{
  "d_shared_expert": 0,
  "balance_bias": false,
  "lr_router": 0.00148,
  "norm_eps": 1e-06,
  "tie_embeddings": false,
  "lr": 0.0024
}
Below are experts of layer 10 (counted from 0) of a mixture-of-experts language model. Rows are named router (the router's row for the expert), gate (a neuron's input weights, with its number), up (a neuron's input weights, with its number) and show model dimensions 256-383. Each number is 50 + 15 x the weight over its row's rms, rounded and kept within 0 to 99.
After each expert's rows: a language model's description of what the expert responds to. This comes from a sample of Wikipedia text that the model never trained on.

# expert 15
router:52 09 53 60 44 47 24 55 40 38 49 33 50 50 67 46 53 53 40 50 55 54 69 57 61 42 08 57 47 65 57 32 60 37 53 56 48 42 62 53 47 61 36 38 47 76 47 52 50 45 60 70 50 57 55 53 53 85 43 43 67 51 45 38 43 67 43 38 55 56 48 26 41 76 50 47 55 44 60 94 53 62 44 60 39 47 35 35 50 60 27 43 53 46 58 72 61 46 62 31 43 60 58 63 51 49 54 51 44 43 68 59 18 48 51 49 49 15 80 33 58 56 51 63 57 46 49 76
gate0:49 68 29 55 55 50 49 39 57 33 46 22 40 58 56 31 57 60 45 50 42 46 45 41 44 15 63 36 68 59 35 51 53 73 71 73 68 68 61 65 62 44 71 45 84 25 50 63 50 58 39 57 39 74 20 42 43 60 39 45 71 38 51 54 51 68 16 41 39 61 63 43 43 27 73 37 49 47 32 21 47 41 42 56 39 44 68 79 71 53 49 65 43 53 39 50 38 53 26 63 39 44 29 37 36 55 44 62 54 48 57 37 29 83 46 41 73 52 50 52 41 77 48 26 26 43 48 65
up0:52 29 59 48 56 41 50 72 46 66 73 55 62 15 45 32 37 31 51 47 64 52 38 59 47 36 45 83 39 43 13 42 42 64 11 41 65 50 48 46 42 59 58 44 65 80 54 48 53 62 49 29 37 42 47 46 64 52 77 49 17 38 37 76 44 63 48 64 49 42 81 52 51 42 55 20 58 39 47 52 48 27 41 33 46 71 16 14 47 45 60 64 38 35 61 55 70 51 44 29 46 72 47 33 30 49 81 43 26 55 49 53 47 61 41 64 48 60 56 52 73 48 59 32 40 55 65 52
Function words, determiners

# expert 32
router:52 74 45 47 86 55 65 34 50 20 50 87 50 56 48 54 53 53 44 52 69 44 99 77 40 38 08 51 48 06 63 54 45 68 55 55 34 48 44 53 50 51 54 62 46 49 53 54 49 47 54 62 58 54 47 40 60 37 57 45 52 45 50 42 49 23 80 46 54 55 37 09 57 65 51 27 55 46 34 68 56 35 51 56 45 46 43 28 60 69 38 66 50 44 58 27 39 38 51 59 50 47 66 56 40 68 50 52 26 23 58 56 62 58 49 47 51 52 79 84 56 57 46 58 55 45 49 39
gate0:42 42 46 69 62 29 71 57 21 51 69 43 60 34 63 36 31 73 46 47 59 60 41 54 42 42 54 48 59 51 26 57 59 45 59 36 37 50 38 34 44 82 16 61 43 55 79 47 66 60 29 45 53 43 40 33 57 66 50 38 37 74 76 62 48 21 33 37 35 70 66 54 54 73 70 56 70 69 62 46 72 16 48 54 26 42 78 55 53 57 55 46 55 56 65 45 57 25 22 25 43 71 24 45 65 46 46 55 33 50 47 54 54 38 52 41 51 37 55 39 92 77 49 46 79 48 74 60
up0:40 41 44 55 44 23 41 41 38 59 41 44 70 45 51 47 57 68 36 44 40 44 64 62 39 29 52 54 58 64 53 36 53 77 68 46 07 38 36 59 45 75 55 44 60 25 54 66 37 44 50 39 62 95 40 54 58 80 53 18 48 57 44 48 28 43 36 96 31 28 19 40 55 54 36 72 61 49 38 51 43 27 57 79 63 50 73 69 41 45 37 70 38 70 52 56 53 30 42 57 69 49 35 30 67 53 38 49 68 46 91 47 62 49 56 49 46 41 30 37 56 70 44 54 65 88 41 55
Inner syllables, hyphens

# expert 31
router:52 50 56 52 72 43 43 50 52 36 48 69 53 52 55 51 55 47 44 54 63 46 89 70 30 40 03 54 44 37 57 46 69 47 52 51 30 43 56 51 49 47 74 34 51 80 52 56 48 45 49 81 55 50 54 40 58 51 47 53 59 48 52 41 55 37 49 00 55 53 41 17 62 60 54 33 56 47 30 68 44 47 40 59 46 22 50 00 54 38 36 60 49 50 57 30 56 40 70 52 51 71 56 56 46 68 52 59 30 05 53 65 49 55 48 32 53 49 96 63 55 48 49 57 57 45 40 46
gate0:52 58 50 64 55 64 33 33 53 49 32 62 56 56 45 59 27 57 50 52 55 63 65 64 56 72 27 50 34 72 69 67 23 12 44 69 39 33 54 58 59 57 55 80 61 45 37 48 36 46 28 29 57 71 57 69 50 57 43 26 58 53 27 32 41 88 63 38 41 41 25 56 47 39 36 72 56 49 44 83 43 31 63 73 30 50 49 62 57 56 40 74 85 52 61 68 52 73 66 25 72 29 51 19 36 42 39 33 51 56 31 39 89 51 52 40 59 47 46 31 91 99 42 54 31 30 13 32
up0:36 38 30 40 51 39 63 43 62 72 37 27 38 88 69 26 55 47 41 40 69 34 28 33 51 74 46 62 56 79 71 50 59 25 63 38 59 49 26 66 58 39 67 51 66 40 51 54 18 59 49 51 78 58 71 55 48 65 58 37 51 49 59 28 52 76 56 68 45 51 40 90 62 56 53 53 51 40 41 39 44 55 56 78 65 31 16 76 48 48 67 39 75 77 81 59 32 81 50 47 51 50 43 49 34 85 42 50 34 39 59 78 43 55 20 49 48 52 17 59 65 16 45 27 40 35 64 34
Latinate word beginnings

# expert 60
router:92 89 45 49 41 45 48 58 62 37 59 77 42 35 62 70 17 23 68 55 40 53 33 65 56 64 57 42 83 39 45 56 43 45 73 40 45 53 59 48 26 29 86 37 68 64 80 08 66 52 42 42 58 39 59 75 51 51 49 70 35 77 44 45 65 52 70 41 39 41 45 53 68 49 51 45 26 74 52 36 18 69 64 81 55 72 45 53 40 34 42 48 72 72 39 54 46 36 48 60 73 34 60 55 56 69 56 41 46 57 37 71 46 27 25 49 50 45 59 81 57 59 50 36 35 58 37 42
gate0:47 42 60 81 57 49 60 37 85 40 53 44 50 31 48 28 86 38 42 55 34 56 15 61 25 47 56 54 41 58 52 56 38 53 54 34 52 60 78 46 61 48 16 46 46 50 51 77 48 61 58 66 48 55 58 69 55 69 36 69 73 73 31 23 64 56 66 26 52 61 45 44 63 76 38 31 88 52 50 23 47 19 32 55 57 72 67 47 55 47 33 58 45 61 37 31 34 50 53 32 70 22 27 62 52 47 60 34 38 69 32 41 65 45 30 33 58 40 71 30 50 58 40 31 51 52 32 69
up0:54 63 62 55 48 32 32 62 36 53 46 68 63 74 28 60 40 73 64 39 71 84 46 57 79 79 71 52 43 54 47 53 36 46 23 56 18 74 64 44 33 57 63 39 58 50 62 42 43 47 62 27 27 43 67 83 49 51 39 46 91 42 64 60 62 33 29 17 46 50 50 49 52 42 29 46 45 47 36 33 48 50 34 49 48 39 59 80 55 48 35 38 44 35 51 51 48 70 52 60 53 53 72 42 49 33 49 57 61 68 65 06 32 43 55 42 35 47 51 53 57 50 54 41 31 59 73 52
Dates and number codes

# expert 30
router:53 38 67 55 68 39 45 49 49 51 47 55 55 54 55 49 53 48 46 52 31 51 69 63 25 40 15 55 41 47 69 44 72 44 53 52 30 42 51 51 52 49 79 33 48 91 51 51 46 47 48 80 51 43 58 39 56 54 06 54 45 47 49 45 56 49 39 00 57 50 40 02 57 60 72 34 55 47 40 78 39 45 43 78 45 23 53 19 55 39 33 45 48 50 57 33 59 46 67 53 49 73 51 57 48 61 53 63 27 15 62 89 42 55 49 36 54 45 99 43 58 49 52 56 64 45 38 48
gate3:40 22 48 50 55 76 55 38 46 38 52 68 78 65 73 74 45 54 74 48 66 60 67 79 50 35 29 45 19 55 56 32 85 31 45 59 32 64 32 54 50 34 51 67 57 49 49 38 57 52 47 48 65 16 38 40 46 67 54 61 29 51 56 56 77 35 47 35 49 49 59 36 51 65 63 57 57 61 54 53 55 56 63 71 64 71 69 64 47 47 49 45 23 18 58 47 42 56 74 55 50 37 57 25 60 44 55 37 31 60 55 68 58 17 56 40 40 42 37 40 53 31 37 61 72 61 70 36
up3:25 56 34 62 64 56 42 68 59 77 48 43 30 65 63 35 59 41 64 51 64 45 57 67 36 17 49 72 33 62 69 60 37 59 69 54 51 81 33 52 23 50 37 45 59 78 62 56 45 47 40 51 50 67 47 74 42 65 17 25 58 67 46 46 51 66 52 69 46 53 44 20 32 54 47 51 47 48 42 25 41 29 80 57 49 33 81 15 51 63 28 36 08 57 61 23 61 33 66 58 47 71 51 55 60 54 59 56 33 61 36 31 54 68 24 64 53 66 44 38 43 44 39 38 44 34 60 34
Heading marks and word stems

# expert 46
router:58 50 37 47 54 41 31 52 58 31 58 65 51 48 50 60 49 31 45 46 68 05 72 69 41 46 37 49 59 51 21 41 84 56 58 53 48 64 77 51 30 50 69 20 57 77 54 40 60 50 54 63 51 48 67 39 36 51 51 48 71 47 50 25 21 43 58 49 50 47 46 40 57 74 37 34 58 68 51 63 62 49 30 71 46 52 23 50 47 71 11 34 35 43 48 36 64 59 71 25 60 53 79 60 47 87 39 35 42 55 62 93 49 52 47 22 54 49 66 85 60 49 50 57 40 49 22 49
gate3:32 51 25 52 42 44 68 42 65 39 69 56 62 92 60 05 37 62 48 55 57 59 73 48 50 61 45 58 57 48 57 45 51 52 37 58 69 66 74 63 82 45 76 58 53 78 57 89 48 59 76 68 44 35 52 32 73 31 54 20 41 25 41 66 38 50 85 57 60 54 44 56 40 21 22 38 80 71 50 59 16 53 53 43 63 54 70 37 48 70 69 48 73 45 51 71 48 84 56 74 33 42 51 71 63 41 56 59 54 48 52 38 74 44 48 47 62 25 37 85 57 27 57 48 52 25 51 35
up3:65 60 74 46 47 48 55 63 51 56 69 38 43 37 95 47 61 46 68 49 68 25 56 50 55 58 45 41 36 24 50 43 68 83 63 41 42 52 37 72 55 25 50 26 42 56 68 54 40 34 39 58 44 30 46 43 39 64 45 22 52 32 33 52 57 54 51 60 52 39 59 48 55 61 28 50 32 65 56 66 60 54 45 56 64 54 73 49 51 62 49 66 50 69 38 51 65 51 58 40 41 14 69 63 38 68 56 47 58 64 56 44 51 58 73 52 61 86 58 50 41 56 54 33 17 48 55 36
Table and list punctuation

# expert 19
router:50 21 47 64 38 49 13 64 27 36 49 34 44 47 75 52 50 46 42 52 55 45 66 52 60 44 00 53 48 67 52 21 60 50 55 52 54 42 69 52 39 61 51 46 50 62 50 51 52 47 62 68 49 60 55 51 47 97 41 47 61 48 43 34 39 65 47 46 53 53 52 31 45 88 45 50 52 48 57 73 58 68 46 53 44 49 33 38 45 63 31 31 53 46 59 65 57 46 59 41 49 59 57 64 54 51 48 48 56 63 69 61 19 47 47 49 47 13 78 35 62 48 50 90 51 52 49 64
gate0:27 38 33 52 52 58 32 50 59 79 32 52 53 35 39 37 45 00 65 48 53 38 68 59 78 55 32 59 59 35 66 89 74 33 63 50 27 48 51 53 90 36 44 33 37 57 39 52 56 43 47 38 45 08 34 63 51 27 55 65 46 75 44 33 44 35 42 44 52 44 38 35 63 55 45 39 56 65 58 51 60 70 72 77 51 50 42 63 51 41 63 36 46 41 49 35 64 39 40 53 56 52 57 27 44 48 44 43 56 52 56 48 32 44 69 43 74 21 79 52 65 12 23 63 70 75 46 61
up0:68 29 47 33 72 49 50 58 51 55 46 47 27 65 47 54 55 59 32 52 40 88 69 37 61 46 80 35 54 64 50 57 27 59 23 58 37 30 51 26 60 53 51 57 55 59 65 70 44 29 15 51 47 57 68 32 39 30 53 11 64 23 75 54 74 52 36 34 82 57 42 61 70 51 58 54 49 37 24 35 41 46 35 47 50 64 43 54 53 60 68 41 70 75 64 56 46 52 75 35 47 33 53 40 48 64 87 44 62 60 34 16 43 51 44 71 42 89 25 43 60 59 60 34 36 43 17 43
Determiners before noun phrases

# expert 10
router:46 65 29 51 84 65 48 33 55 39 46 67 64 58 51 55 57 56 45 47 87 44 87 61 57 30 00 37 46 36 47 54 44 69 45 60 16 44 49 55 51 50 35 40 45 49 47 61 48 46 53 55 65 71 36 41 67 43 80 44 38 38 57 44 49 36 82 57 56 59 35 20 40 67 45 27 77 45 27 40 63 51 45 31 42 43 49 30 58 34 36 60 50 44 61 29 07 35 42 83 50 32 51 57 41 57 51 51 38 35 44 24 48 60 52 46 54 54 68 63 48 44 44 63 62 47 51 46
gate0:41 59 66 65 54 42 49 49 44 49 44 34 64 75 76 41 52 21 71 39 49 47 59 45 50 30 34 31 66 79 60 49 43 49 51 59 40 71 73 37 61 57 33 44 53 20 62 49 47 38 48 41 28 41 53 53 52 51 34 59 48 59 36 52 78 40 57 37 69 47 85 52 43 49 57 35 55 71 26 67 72 56 51 40 78 27 52 23 31 46 42 45 44 42 40 42 52 56 80 58 34 34 44 53 57 23 76 39 32 24 62 46 49 69 52 51 42 54 43 52 55 48 41 53 82 58 21 33
up0:44 12 52 27 51 46 39 67 41 67 50 22 65 65 52 76 75 17 45 64 53 59 80 40 67 65 49 43 43 43 59 75 78 74 52 42 50 42 63 48 57 53 39 68 14 28 50 51 27 70 65 62 65 43 28 21 56 58 51 30 49 51 54 76 67 58 58 45 63 50 41 53 68 40 61 35 50 62 78 55 36 38 43 33 66 60 47 49 51 65 18 48 45 42 57 62 38 26 43 58 20 41 18 36 61 55 60 39 57 58 43 72 45 70 64 42 74 76 36 54 52 52 59 69 55 42 29 38
Initial name syllables